config.yaml
d_shared_expert: 0
hidden_act: "swiglu"
router_score: "softmax"
router_cosine_scale: 10.0
norm_eps: 1e-05
init_std_qkv: 0.0284
init_std_up: 0.0284
optimizer: "adamw"
beta2: 0.95
final_lr_fraction: 0.0
train_tokens: 946700000
Below are experts of layer 10 (counted from 0) of a mixture-of-experts language model. Rows are named router (the router's row for the expert), gate (a neuron's input weights, with its number), up (a neuron's input weights, with its number), down (a neuron's output weights, with its number) and show model dimensions 320-479. Each number is 500 + 40 x the weight over its row's rms, rounded and kept within 0 to 999. Numbers have three digits each.
Before each expert's rows: a language model's description of what the expert responds to; "gets" lists some tokens that make up at least twice as much of what it gets as of all text. This comes from a sample of Wikipedia text that the model never trained on. Tokens count by the router's weight.

# expert 4
Description: Starts of place and proper names, especially St/St., compass words (north, West) and ordinal suffixes like 1st, 2nd; also word-piece openings such as Codnor.
gets: "1", " st", " St", "st", "th", " g"
router:499518504476462524521503450440509448495435470414480490423499466541526516524536481474480493553468514565457494470495527468530487508517527469523555438486551513532560530564463521615459497495535508442479515459535543471519505525495456499493483468584522566435504520555478470525514586465526505463488519604547433494609497461478569476512469483497610570487527484515445454531492481525415498504561524473538445478490529427496482505512573490425529489521497547454509495531467431517497538452525503
gate1:521527564492540540491505499493492468443447506488563512482505576545550477589502485437465560493494438504514448478489506496404511501464537533549477493536512534597556545533501592448506503492526554510496523541485581407466581441448456503574484483514436533534530461545488486472540493473526496454447499552523542477491500516436485526609523522462497479499508557505526528512509453513535534450510530514547479469510534557508432563538484501494443513498493550508489532521488458506538561475488462
up1:509454400482473511499568436476470459436557446503483521550480494488513504499484432490509481440482507512477552549509529518446529445561448508466492493487494531496536520539516521493531478522531567399532576574564474478533465559461565565546465498535477513540508606549544526469467514515505459498452469480461523484497549485492472630542473481602500494529469551558517464438456486456403435517522482484461522535440490468485451541544481542491513492532505507512478544514449504527517552493490512
down1:553444525477545514457531528510489451453499493515459482455512478445506621443516469524440429504477460477472426513507526475509586512500439533526546452541541448498411488494539508496465506479489493551512546478526463516554562550524548496506507461490606489464487508405513556519507549535458416499482483485493496538488445504487540524464414469496492478543511480485544494543546458526543520500498508557440478489534542534478496534468493543478503587540474503475502526481461508505507402530495479
gate2:419519542565514565450517534519541412552471477485495553520565516503547546459501465440460468447441505467472481365421496541448518510448547510512535468523477541498478563502463502491469446530546463496536536569506540493481557538452487436544541480543484504450513517514453552557524542476486451511477452505503453509514527499486581484456448517457542554491502536454464481578462485551463520549552489483530563497531567458514531504441533489500600465478560547472518554439456499518469540519523483
up2:608466509494450473471587537466508519465456493474570513455472489473439449521493478511489445489510474497509465585534513468485488498526561470430504496505494475608439440502498492528518471477489460564491512456500514490504504592520507592508471445443449523583554523524501480449535466467478498507502509514460548464511496458471489540497531516510453478491458441387489507482567431518490437509538466512463445556527488562442487465534494422475497506484498545489472525487479497470524543460516455
down2:482508454554478483510464569526566499504561529515520434527519482499511533441524508439503476520467516444481508428528453502466447507465445444508544477452533504570521508468550485562548432465562543489513484479454445403616495498556480486527482469471530554451516571591470523460550433514467532520552530578498499499428541515454487527460446500497513538575535551446478425462521435495488513479450517503504469432425479462517527560500499492502478503498473422570460452512441530519567473512513480
gate3:532467507444511527515508576443449448546532525494470559545558499407460540482530458470477434476478460515542450405486450522455474529509491500486524508554417476465397528449419427455464466501495478512518531471476427491389533514498575536572493463424536532463487464464444491505486484531455453544549568515484518537507524531519521505535519507503520549521513494399508453533492532560529506522448446425451537597469415474438538475510520508511567439507522460464521476459512568524537505420518529
up3:496519466507496426496497417594519554435523509568555440503492473563486504521438564499512547489567561476480583528524520476512495488501489483497411576458507462518537488531592487530553528455463490526493416520491539485540458487443431496516506511485501492522438507506524535472474475461510575478464469500493521471423507544500398465495553525487504452543446516554488559446474467446548528486513530597522483436513505517562455487450448515502380534481480504551501523493567425493519457603500479
down3:510493483462438450497518460476488488473483439511497505457548498565477475565498486502538429556558528472569501513446476498480497578545532552582502477531470537447535489491563491505538471526427446492450505510470592459492459485563506441481502463534440484504492519484578535483413553498483523468476439528510478557508532460449517480413496478458471529506481513465512504503450564519375524483485523445477469476508539482457456504548475481458434469551477516450514556511460523572460487461540516
gate4:559500500559493438511453501472492535485494470494471505471490471515466536481459510451465500587522526506488450416495471438522489555470487517440500501498517501507497538568469475592522476395526468472449490581497493506482466558503482496436523476532501517505543492591458503522405474448545491476447498574502499477541430574423511491479483508522542538543486526478510466496504518471478524519535550524508472487429621422517420531442476455436523518467442492433483468510406464576552536459530459
up4:462526479392526562509492482454470418504540489489546462463572564458525489519505562514500522440498554532459463532463505483578454525465493507560576569481517523450430506486463482486440498538444489526427553523476463670535504380499451532561502489495478522470461519535499482547547497489526570498600465512430507485495529509484495551483487529580493512472509519544488483449547553481501485517531535500504502505512416526454471460445454536531496479471514486538467560484515494520524469516514485
down4:484507438478566427508546535464516532542452519516508498528465441453497475438496481520471441576421413506427420587513542496472574530446526538512470598598541532521490479463481502535477458490484521541501483500496451480487506476458440476421522469482571536535580551454547480438561494427483547522457513536487441509460501517524489608459495511484543454522453573450510467492521529489470523523501546475494448439454437379482494469515576492488531496457509440503505455426486497538497474445524530
gate5:467458497527507506542521504514448466509506579492498506580484518556547517493549520426482518538517561470494419508512485472476530476441549491508569455480593555421484527511501470500442452502474546545557480551499514528503526583554532507515534500537457557498499479500579459491450484519507489455496539497516489524567594491426562414497460489506517539468513520497465462472528507474501514542496514496516502509489475451489543450516526526440509457523524516479464472480476475513508492459608458
up5:522479476430494481478577484446503499578471548478451447446520559432520459445479507443495459489565442472443496487538490617562494464531484498454492548491486517545518545478449523520477459564460453438464477427455461520520524487468518485507534493466550512468481457513458522570503502572539464538546502493511519471526477452481468570526474510512538470515433505493498491529536553496454425484502512533415480520454539518446536533496419535517463535470531495504514427547508488485506493513482523
down5:412457452474504532522507575453455540460487543544483447502470508457533462547531527444553481559532509580441543469499431478581527480497522451471494491509449421516499485515593491512456505479536469494597544534482465464500482409500429481490509452527465614459528488417522467510456572493472532522543483541475490488458482500490488607498533519489461551525470438437418433480460524512503547528441515502591516490437530484506513480459518436480444564535486485544513449511486500473573484545491524
gate6:492491533510636512543516507453556502541552520406427529501487471509523519462511489462520437517456477559457454456479498483601500528484483468513539518571556562514464553540468472551461550502425497474501472493514514511485516534552497505517527512500473533448520479508391547526602547457520523446496504513463502546513475438546512497521455546504477576501478473548476452495493506478466455472495506551499516604445475467523503439531447539515547452554506566553524436525513517458515493468495506
up6:506500448516514553549497496540477460444470499510498523526456495605525423489487550525555502534525491497425549506483500484475519436469519506565522480486500520465473573520500574495466463550464511502495397488506508551510539467501545520492557465442484475524508465474423458522517507485447502550458493475487533551520486482521498463496479504459492529415493508570511487444553464468479528478570555574487497511503461551600471460494478596534554499499508564599502539531483475464532500488446559
down6:504503539466476517455447534544523533533472575510537474535492499525496481493461507519465522548538471443488562481470500532520498485493489509430534581476499499463505467499524470468614478520558462508512544547444532517499434499460492488520542512518483495525459499489494465505391493521461584533496500459512496433580443551438439464544515453513486513542452478526518512516509469493499446534480513464458565490472495461517495505456488433518573543518497485554510491406493503484497555526454525
gate7:518504514524486478527532593503518503496481526428391539481452521489508525462492552501554454500612476552503470504535523526516578559530457525568495465515530528517476541535564443504488511509438477561476447461544454477575520418533523504471588563523527499534492510595502459474526537421466536484534556519501557548487522474581516529432441485536540569494529470543532496542488467541516568520494475483485458470400507482520472487533445581436490449490511464504467482524509494452504587516504485
up7:574497470501495436502508518504522473449516570509481512460484489516443496519569574438544476528567499495491479535532447423512557599494455490508497499520479509531554576536539443494542519530501496495492428469406517471585519483528572500458541492536504467518540495582507439464466485442455512573541548498454634534512459467438479454475494544443471515512534459545576482536487462493512564477459432508460456426458549545500495475513444501495528497463483455507567513446525492554529508547480525
down7:475530530447498392516524558446525562483525516454447459503416502511521532477489493493547501518483504494473517507493489535517488515455533614489467502477455538463465524479510472551494482508500461405481549482513508507496518490390493572513519511460555487448503591549488466440425474539557487528493463429470537474505506530525447429522552480485400442499430433534460525462543491491534496552468471533476507524473512493513530464411441514474433577546494481468512464456527392472418483486496435
gate8:572480520538519488487529506520510431469468491508499503444449505517560514516511487376472518572472521484456466529541430479517522500443489553519560561511512525555510560565513491559500531454538453472489448485486567439517472556527432538440471511565503560508500450543543493491459504411489461495460518517554536437598473521450493452512448523444524544468550558509481451557468438478489470516507437500540438437531651498547504486486450505450492485475500531483448480435449420609553485440484469
up8:522468521531493446532424419445555510493505462513525444491530509494456481490515575530464522522525520445549508514479526472463480498511490441541449436491468542525573442495499460536589478534576514480503444573512481553449468442493502481463596517487500466494503574543508453444532466470504494550598466470522471487488452564547518524550504539608500442488494473479543516603449534469559542508419430511585497501543541502501433498548509517579475581391526552538527518513474480453473507519546516
down8:514570514438544534545543453494417464460471570443477407472547534508541422524576381514540463486432543462447498473527496501546521503506490531501476491504518540479456535476501500550515551534483441492489539453504531462534468578508525482539447496515506525521514492435530518512460466506501437471527494551538529453471500452440532490540409503481531495460528500463481489469472524551424465434479582505485439516454509541558443468493495533473521535566487586519500481507524479559513582502445502
gate9:502444462544502522450456567524467510556523537490451512464466478501472459528467502552478440475521452536552509500541497550517529524559502558470499549500520543568551544438447509481473521525572478465488488475459420458466537504497550501498416497484503475506537472524490525447492567504466412490464524467496527504540512487482462507494572506519509507525519479469433499528452572562481470558439542478479497516500488460483508492538466500514391492503473419488564488490456513506487386497404545
up9:513552504475460438516482440591531528446537499572516485584542498533519471474512500513516522490483565421478551481481503449482442472442502511528465527491460439423476451516567454492561465541423553582509478551535539516477481480500481524514560526427506472536445524495446488556469394502520555575535480441495484566426462548490477517467502442524429481514454489503542566456509493427566571504527505512512510471498482559495478498415501462483515543492492562531459508520589516508511551542552499
down9:488469518482464457475536469473534533465471502481556507531503476485452483517423544558354483523514527504490574454457494595500528413492466506445506455486474500507553534481486506505535553454493481494507484479497536505502494546522454542528518519495487482455460482544489502428533517454510489577468495538516485414517470573499446530521489478460499510476548489482533492497464554568558440497497495533524510507499498413585429549518488448465486542486488457469480505523488372499494456485492523

# expert 1
Description: Articles and determiners like a, the, an, its, often fused with a preposition or comma (of a, as a, , the) before nouns.
gets: " a", " the", " The", " an", ", a", "'s"
router:484451440494549415450483528579466514423481533559507433528468481495549492521492554443426566506483507525437489519450523518526462519442475542469480509461491502568479524542479534479512467472532457481521505424502592492522556520492459485497516494424463484503568492488457501526488481512470590488508441495601534466460508436541516512437503562490499485488486545458505566541526547469513528472494551524571514559517486560533475478529409496550521538476493547509453419498535569460537425420522479
gate1:536455428543572505486536526482481528479441498569519485526454502446498515562448456518474516518472493496459508587531509496497411512528468519431511482517524502453536523542462497492518540556555456492499517416508545415520544525440509473505470540515500533559494470482439586459487498545526475494463511520532510420572552459468477502544469556433555464507523510450569468442497542484494490483504488551531529518454469552532456473503488470448585490412496505476495464596482501503523517464536508
up1:508495452463464416444556507507411481463551547535543502479486481508538525423515519501471483511538507548543541437439462497524449524532456493512498544530507519543504471546495488415543497477482463543489526443525446476429487465473540515541499480440483455493487518503526471588473517474484538503533435466495547458446515503527560458451524476384528468479372486504467436458497564514596412449485472458510489490511465512544521450598522453534526480519532508517481495486478473483490418473530517
down1:525490539525529512500595580532511512535507496482564451471550413482485473507560473508476508415460451464551574416531565500462489468564536465544549451498507477452482483435513549600428557491479472492510524526500482481484482489509555511464420551533417480471522444536463531440550440481499491464494493428527385551539482474475516534512530484469583547490512481542493572531491525507530487503498480496518523525493489473537477478528510428597501529589410474509448562485519454558441572486499423
gate2:508499485491450513541499437520539457527517507504535506539488584533546476537513505502499501493443524491503542544482523421493494482476532511465472543418538442472574530536473527508541471584480498479474501472542478518449560508516465574471473546453469475498518544551545406510574506531414469526503440502467504572486492417551570523435460527524450483455539511481415405552528504476498558540512484513559534550488504479465460504535522504543467572455515561445490497462478458524525491542527453
up2:455556544435531518608529458451511476499518471464446532376517541416485484529486532500508509490551562515517465487576512525515458476448573490493489526490516441542530471515494497485408518472458586487575470436556450497451491412471468559523482528526444527457477468559564480576590468489474514538491532546553487566471468486514543517506432536521544534538515453470482461461462484518469541490541434461509591467512458473476585531437515502468472554450536553430459456494468459467497512535546509
down2:506548473502478507507419513539495471450485577532477594471500516469470511552468447481543550508496529478443584545430497487471520511482545499473451522429477434542519480600521531468461477586496456525466539465524544479473508515455527499491479414489540540530630549465537422520528508540444479558516547542565512508496442571529570425521528481475578507529495490483458528546496508506531573516562524450504502599548478480531477461488484470554451541564420479555483484505479405547563536560596460
gate3:510524500505445498457479507427470485488475427452439520442667474500439507467475494468535550436446457532548513537507447561400497442530527482507565462493511569506500475522498486492468419564466487423466522456480520513525536489505448419503472453500532531440527461508523545552534497493558495488445531504454475506548495447517409525544500487503464469491436527518493462528533504517470509513464452458486460535456471589522498522528446484475532515602442409568501453532450458474493488491518526
up3:529474545468503479458417543512478499470472445428551504479580490571471523550463558472522521495446537546492550503488460477432485498505531503497536456459470488521510508554551501517578544496488525536519531458471537476552429504500467494521493442512519524428503451529496530521433510497566530499504510508524486526464450462496529540480556488488470504443458444562459546500517547516540481536473462509495513498508480582604506490512466535441501503570489416447505466487464549462533430495549517
down3:536508507479476479490480446502534515474530530472528545492540450388462527415489509504532455460539491527462440492525454472548513550465474565558522421507483507503479534539512527475520469511469426462391457573514538483534538458420514534478536425578458457448556569538534496482478483494515579573530544483506507529475509510438496530476532485477469518543502471503480542501568532516495512509459503463479522518490550524503501541434514532481514546511534502532496429431517534439578533526415414
gate4:498505542509513494481455449447465482476487500502465507417618527528492531439509518512546517561513506508561446598456458553385536486432499470506442468474498536543513438497483521511389437505512493430596496515523517502492538483522526421514504484499474483519509474398552513509501502552544474509498497495464512476547607467432545521463484464477516510584473536472558495477497531582508528446523507445488479498478439531567511491505515443458495497558577536471523490533535491483442493461597490
up4:491457520520557421507514495511475458476450550528498466447482542493572541447450536490440534604463539513536497597441466543449509516492448539474440510490507531581532494551467566456457548507577451450545486471490525510534541488496455469494455492490450468559573487470572520525498440531473511452477505459489530489501486422522536557478443537470487482511461577429557529514513544549519498434556476477534543544512527482599474481560490505526510532539546554444492469471440520437539450462564467
down4:440533583477526466562544563469555500455506492546545423498438497516457528431470548507523502526472473513560510488491487510512504493509501510488477395581442557461499454503545512480449448501429432514491465467485537390453504451498529479541499563587520494468554478528483478440419509474508470552468515492530511523542513519525426506426557564549435444524434561454487501462516496530448504469504483559502482499543533487454494481491496454440456512589526547582497476509521560462503506509510589
gate5:463516466434502455477567548443436482444494445468484496515576496525477511497645494501526503518432479495495530528520534482515564446485458448495422459448541552498529520484481521490511455547572541531571514515464482488518474499505471459465528431513514554465507532473451443508439575555523471533491488502504530553516503416462513516486484499589535475494541502521499514437553526508459508488522448528517505537527412473560525474596500466562474464587521527447485493573538459572467545499502474
up5:473462490434523423525528512481423504468519476524516496469487485500538503483630498469473511469440515551515568534484499525479580395498496448490429450412514565580574523493523567464525488549528514459575513499524498504513502490499443476449495393472534554490532567495544437566446507487522534503484482536488493529519446443504541543511528482557557498459491503511498509487537547484547503469524422510526547499527459464555482488568511464566487506538546539470514456487483517543545485469509459
down5:529476582495556492514527535459565523516500567534544547483518542504498466454504547444523536568472518554517428500496485566566494590445522504524488533459487514484506488440499497485497399479520453509516475560500504505517543518532443433503577509540431481537538455494547482399484442546465518504434441492465509539609435503454567464482471539484458464447528477511531534513458506458541497509566503512455538541559488499511473496484463489493472512514504480501504500491504512465594488529470532
gate6:542536549569562485472488490465533398472505520471536546522472470545528532465559502502484489601470520478500458552478531519400373590486482475470479393628537522504491509499459468482501581521555483564536442500453458463502499523523503509541513510517434519471526427496489477445492528397577443511523501494510507484602513481442534364465524507495487517504442486481477515465478520575503467448546516463480440496504550470455535443522472424504496527512532499469570459492529541542467458493549520
up6:457473504457433579541552492511524583516551451566494493518511482438511448457482498539491509419517430465546479458545484495524596488482509527526479587465521489490465479473539457518477418494497532478511495494553492469449549481485479579500562501504495446536512502491501462524569445557429481465520491454501494502457483517588452644581466491561487490473547562484535520561483481492519568541486479571487530465540445501527478531411519501542527527480452501550423541449452496523493562517461498
down6:568535502478490569471544504531587492499556515545446551499545546457499475557498473466561516503520485544471449518505488485482525468551483474511500519442508471511451518516452473536454509466509494502531542541599472457553528480514512494495482545507440529465527496456447582528478533502502543561513535438508520528542513460510522532532499468484535530420545504525513535541504509544502537530480542421447537477522447524479565565477560525457523430568454522519510495497528561519510535509518498
gate7:433515503521510503528503535512498577559497458502542528496454528531475571502499462517441548544456546484538529552509460448472518483587597461467459463548522530492554459499499482481527472552561460492480472516552504498492540508496517479430476528504441550601521461500575435537448463554478488543486484464521532466502437434544508492526520471579495480482478490526513528590499485486567528539510443537519501510526533462529433460581557502545542502473493522460470459484468524408523424499492495
up7:508545555504530520497463512481537448569546554510488477487479515551450559482434449490500502504395555443545450585480459446481473544528426505532497523493459537467433521510512417465513561488485531561516542526476484486483498479642468477499471461537402511498503457485464552548513467489528496482487468542464432432503480534475533510542500463476430449470447483490483559501523460501561439520491510473517477476576561458511477470519539484527536563523514514486457485493470484470531527507545476
down7:458543519452473518542501535509457492517545373439515473452468596467473506496508476558556501540506496482531509470524442505431445494585487558546513480530520522486504533463490477500477628478503559567480513533506483538497530511514449535572488479524571454569461474516531451518453487479546560531529459493461472459471483491475514549499505494498495519565454482461513472494439442477454583490531512466481464382611461488509502556449531497461496478483460537450464602539499472463455513475529493
gate8:472497449554472495567495477524450479476486508449459492488514481572460492526511425473529468503513517553478492544512451454493523481435575477528507465440465492484585553487508474524513468517463465494449469490498468523462491450551570445510481433449502558543509530487469471536496575537435508440529531517498485497448502446434545465487411503571443536560568475493516509483538484491499523609482614518511469469545427486490508425490528562518474451529446462493515516570470463576490478478563558
up8:547524543466476518474495509466538492497518476512507524457526526481487502455474549515522518427506481502501478489454557577479577502574481481506533500523547506551435437485468516455471500570424519490542514499512480443529468427466457511537546459546582487481492424533580474528570437432503500528500463466497463484486542566570460515523576479463527511404443484545477515517457467517510515456490445470513489493488481467450554567488529509467504484517589485552561445510512569447482555513479474
down8:557535522489517522478506512463515493579503468491462516514480487466522520496431505490520508488498433510505520441493474500548467456479464488451513456495514482481496518463464440476521564466502479422483492451617567471456512535507496472458483523517537533500491544499483515543468484506510561519476462483497446436464525571465528465536531504493578584510501571599531535491415501482491512574386475422467468439449528491476503560510598441495469363521539500526589462470619543476523500470444490
gate9:496495518480515485524534499482462470478412591454475493527456532459548530500459575437525474451485507523449593592493492437534523515508510543460467553396524477521510520586508553464525553549427615495464544492508550545588534503464507462495523514428542435480502472582524482471533467465518512404450531565516509494470455502510579469466430602515495517427529507504432500505487479498480494564500440506478561525489562539513531496464462510487464538524510560475516493487522537466601596521560514
up9:495537557602504516538459519491520427499466494428580507448487576483497444545515445562525507516418474480483518585483518506501515524564545477457562485508574495488480439509506495404514504607464554456434544543489520515479533548513482532444473484498498500576484505492486528482569520461494518486520530539511420494484481509481567556521523515521481528409540480464466471463486495539528425550495469477523588473495520468377512519402455532525514528511529503502502527500473547475543564504487473
down9:464407449501464500475451500472481493514440506483444430559408467453514526517547576470408513525588513505513409535448549515567535429454485578537457488498554531497568477570437515502463474496465478525466527480484449474517489486473495482439528505390460536444508499515445532481483469432538525470535510549518530498444560421496524476440525578509519473572439523492549530471588519455445547478569555516497504481509461531496515525533440437527530447484471515445541436489513528497496508439545516

# expert 30
Description: Preposition-plus-article chunks and possessives linking a verb to its object in narrative prose, such as to the, by the, of the, 's.
gets: " of the", " the", " in the", " to the", "'s", " for the"
router:501427483480505458463466552601501481519534593561553433584510503527481498520504499466518486487497564543480551510492534446517430517453517494498506508480421480502516561549498490467534495537448484560419496464525567497527491505558541533474512498431492506495526507487477452582428459523474545550516422481512545505430491468520486457410455513471509439469522491497472555476521581465536551572458509522508491519525481521502441517524444565527454571429483502542465477536502544396550447487545529
gate1:473461512596474538550471555459454507465521468536458505476489429479553480505510437492478444408446504520526519452539537445517499475441463483528492505502508475496534510478513516519508546498456486516518557561417471537509493528474579512474525458486484504395544519551528536495598570493452501483503504505490480553479530523508494502526454536445465435524435503515571462528511526503536537488476520583514523490406544572557465474475407565568514543526442491591516537503485468434475531545506492
up1:438425512544516473560485592533495435500492575506485482534454469575544467539488426477478457488455552523516534494490491409500416502452468546451513492508468532520544555538519524494539559541425470531447530512455506585566534546532526539475500483457428551455566536526511489551555531479474528504539461524474499548492514478552560476485431581470427445464448432500515516480563569487533519522477507530538537564494578512554434419519459588558507578496449540529450493489471528449506493450544486
down1:485522526432514529559490529545519520472498533441507539503570477562510475443506442562479492549451560445462488506543584425518461443475506554486506480534422427443509535473480502481509539489515476458452482531493535465406433519504505491503496582565585522545562516457481504512526488558541529467550508447509496496436475535542483517486546432447499457478514513494579508488488499449484492506537438542491488498499472532465450511545481532429450455524468435458532559465487478523465565446475496
gate2:492541432531519508511462452474496472495484513497461546450464538514597508473467497456486530541526558526568533494610490447482448496537563490474503485553540468514487478480483549576456478522456516477487526516469497470488573585513487554519563522459459497454529528459494536492532534506547486494446512539537533570579437413510524464509563503490478473479462489512518443495510477494489509440524530519539573497510568500493476428441576556522447491473648560447581465506438482524510410489517508
up2:415482476482588500447444500541510405503489567507533544532467520559607515549469523422466514588477563530485545499562444425493448518487498477489536497513502513508529510523527588507542537519431465471476483476447501539544522594547498578505524478470445511484601485506492494515492515545497530538493440516490542497512455424547568482484498517459462473488446447486483497504569515512527456478502516501553540520498528481556439440485489537573450558503583533449481472456377510504554432436534423
down2:561471530504461442467519437489415516549510527462523521462565495457518497553502509501546527466542458513598541434575486433459557554520468462479497456503550517547480566510466492480503522560543416457470427474516480579507441491521463531502513414562480544463526461495447462480524514516454469486520467524493471532483538539482556490503546600512531458521497406426516494515564471523440556409542534504507515492453436406563522520504481503542468503450536570476457484481520531504485436480539522
gate3:496476516494537502484555582515565470549504512491513604487489481526558535454415451551519517485474544487535512511530450518540515495500491560489446627515495476443460496483502482446469497561485545497465547526569524478468525477539501494455451486544465499494503562497537469485439493552392497540495529577473497503486488485570460519500492528580550471469488563543468432453460425411485501577461442433537519495523539485393479538496489515493614567510432482501436458470527534513526512502497476
up3:525480533544553472474441482429519457528493485505440542418458538465479522451474518494468504476469524498522477540556458521423418536493491570430513522512449543445522457493531495482504516561487431474477447520466582514439524486506494496469443457457537497537488450473489525522480547535491501475588484577441459549531475442514470537506518453533577504503595506496517520445448488505515545526485430471474477492492509532458516543479509448513504496543551466522519486433538455486484475472507450
down3:448483417463539454425481471516474505505506519596481580481532548537528584508512539509476498485523492488510544500498468442582555541561522484559469536494548491504473479567544559477481492469491479492509560453554524453503633398456486516483530500473473484532565545582488545511508506504479476539551513538509590502493479513515484523517499514571468432460433508521516474557466495497407514490432509485557521515470521453503554516487482536469530513475466518476480482463479642495474536537462525
gate4:498405493523526456544463457517490488493405521513506460462468534557489488436549534448468541519518499495513480551475519509490485534472557559571533517492535538522518501550556526505483459553508560536497536503488522533500539549535516545491495475476432430603531427434546465508447473452580511475515464572503528459464432417436558536522448459475514479571524503551473507512469504398478456496435468523516411502525462539487491467543437501534537477419528477537447534544532505514492501557573525
up4:603522511503432480496452448495417455550472525522507460502469480495595510476562497459519523517544531571467489448527503524468511508502489601499492504500512442456575537428523509537462497539436494488515577454479457482442453542493505452539545435507495398551525537454486501561560503481458507456497522517515518498517481484406473558535378559556588475512451451568531578498412495480488513483441426538450495526538444433470485464444528512468472458465582515610533473544503455484507511566542517
down4:469466487539505532550584461538471497481441522500543490492527500532523415461514531473498554471493437499532484477566527475521525439495527516511498437569481509498489489454439559505504531449455559471508575483418522563523530501549491538475474484529437544515537435507483474506577475462526539513587512502499496481440413462449506523515517470484488505490415546433528498535468541541512516430470522508446468504534485473568538526524442472539472544454418464527410544435529512466507523528554432
gate5:458488580549475555621522598536524463521455537533516443553373430511496454482518446505492478557521479464584491491502505481518571502500496531620473510539503536484449557509456494479494514559408430531399500461564516529481669558548465441460498485520469498478525459539467495542480537531465480484475488560443470500514482490538474497484407457497545501540517482509494505473509483516408523545458534503528549506513472431510519478523487503546552499477484544481464493527403563484489513528524491
up5:473505502449430535576514491516514532544494457538527465562487502523411472522497526474517467463618429438515496429480507516536585528540476547584504552524521503536414517521502495438495522455438444510486495541513560543517455489565513461466523545493495456556448474464478486462430474515533479492465549469479460526471505647481458510471497481561433453631498462503505494472544475445497487531493544498455503422500459445514553487514456505435503444479488458493525485496466469531477522567531544
down5:487504521466601490570498456520532478507487458454569546508486512506566513465570496506523444510476448461511449546434525449480479524495495526488496549504481464504503544483494538541527514490479543493537593509524461496552443514465512467536501441532507482491482500460478491514481529433505618435415437493551499485559497489460411560522468507524427472457545406528466561432524484612475441493530481485466446475462465513515493487485463506491447505545535476525587502451421425543451412512512413
gate6:551509498507485519512525490490494543479493491489490460467500503505532548498519560526476454507520399499485495571618501470515519434460619467535543494413505515516530479497524511552527547513491522450466465582444452424484482511464560480504515504483575542524464538476569478452505502541492471512524583441499501533481453488554516463512513572487456483508576491425503472454459530495518555483461459500496512507476497586557494554472464566552485473452438456545492443536513483491523426491504547
up6:551464468503492516485460492547479596516471487493546468530488551519490585493476511520545472494524446532428514536527487499506575487488512540510585538431417512528504505552553522474498553516472474420456493588432515523492480539504544397461475517472516568490477524498549454457463488553427508485536519450512555560479494496553490422494439577511458466464572462422493496439530498491511550527452483504466524523514492576548516540499437560569514529408457414528516429484460516470551459488508496
down6:518519474575486574536534534530535507455521475570522505535462453509521494478500465460478521528515517486430523559503512499576566471460494553529567500473447562460492463461477468457480465480547453435359514482483436520432511507490488488476476541472461528541496521542427472488518621555521594480538550472448502518494533550452459431483550493432452362591477488505509562471478479407455467462526554530409475506490462525527544498457447547507527538507470487509476523542489549463495498485494542
gate7:510500468538467518539445514440518475547443517470415489492538531517483547416510488572578458551497577497496478495442463522462502531499559430476496459549440537493533437505530566466515497561486535513526492515438570483433498529546529529499509509508528537592465542502578422491489501553451467486475528545491523530476510435444504442495459424509474505491618432509480487479486493539455555495512500441529456468444457547418521516449520528509458483479525460504465487468528490565478472519450474
up7:456488508553492512526469576506511462530421500521458493529511571536508572446516468553530493551442578490517510539474431443466497537473534458514503479551470501456566471536505520460524543582464494485478490512446556506450534546595558525472500480471479552574518483559560390500501490534430488507487500581480528505518461453480511447481408429527525487496572492486458513500496493480434516550455488431499537536511499516430492520492483538548489517435487490479518471463504495528514531466513481
down7:376534462471481434541525435475546516515486478536530571547509536510595517518587557527533537464549472489556546436505463504550554518482497490493479529528563476493463440518515474520499520433515454494534483540490483556499550438464408486495458457493463429495516485422471519511487497520464535469555460481482496511520462585508505570496550469548494501474420565508376538546476361496481483458478544428497514520528459489583536439451485509484537498467475500494473477488564550552502521477480507
gate8:504500511465482457443500518528445497433490421509506540432532520500442589570450461467483547482491543496457480516500468458528475448517483535448511513503499535477574505510510504511477478577513488523520446463469597503481501503496431432559508528497568531534509501457473482481520474479530483482506468512535509531480491476440490491463556475575454498420511473476439499574527546528481525540512513495581480507491524545508538488507455475555489441491483447492492421457502514522519532447523469
up8:520502471477484504524560470474455544456473476460522538460493456446479494500516519474525547504531526500457526532527521520532486492543515493495478526457517505537476548481498521515534462502487489547586533446558469493399515416531444458594520517477580506488506519473514520506499467501523518474444486538530510529509510534501490433508510441580547441432490500518460436517520529473504517505463511466599554497481437597466532455550483468486507483515489463470444495573566531513496505450456442
down8:441512507503506497501524520447547443584556524457469476482522486468460524446557500484461466509483548480506546470526517462587519503503502545451497480500554522471555548527472488585499433496478561473519524523446535578492549462530383505477521504465497517525440490482454520514453486534448532511511490530508505494411509564440424540460556429503510446519493499531489488491569465515461489459507475479500508500511562491552502558539523413489460571508465491534546519506502503533483515530525476
gate9:506515532534508541567559569478494463475448443565507556499537494457496492555455524511513540500414505518544479468462507459550421533555522570525543544512519501469471499469595450530569491545492463609548489476500552532434469501456445459524506478511469471504509467507488520500461495417550522505554494496547491507478483527465511511535477506523500544396502492557532474504463565518456505495561479488479534570453525546468552494512489456517476436498515571528528518459503484541513493510523544
up9:481475479507473466499470465473506520548548508427456491471454399515528465460549446592508482531552502466489479490540516535452620443499532403467433471513498507519510516514482468483404511462546553430487542522474419508506521527513565572455519512545516536458487470469513427464523501563411450556494540480475510550538547504570527473504529430422507551559480529497506487509497468503499486473476560529447483443459477495517515539515554464480546553487507441490530553565512519497455572505402517
down9:503535535455518482524471591492504512498476488460550500437448522569475500458424585568542486528537401545523404513521470585475414476538442487475485498493507460501518449498508471494544487479488519511498507473477506510543470503499519602562520485461560449465542466587489554474529495478532484470488533538473522483524514432575550493537591549545533570559517430447526518584509556497514564503491460511530500529467473574534469459467495551442470503519484521473467501490566504494520427438500516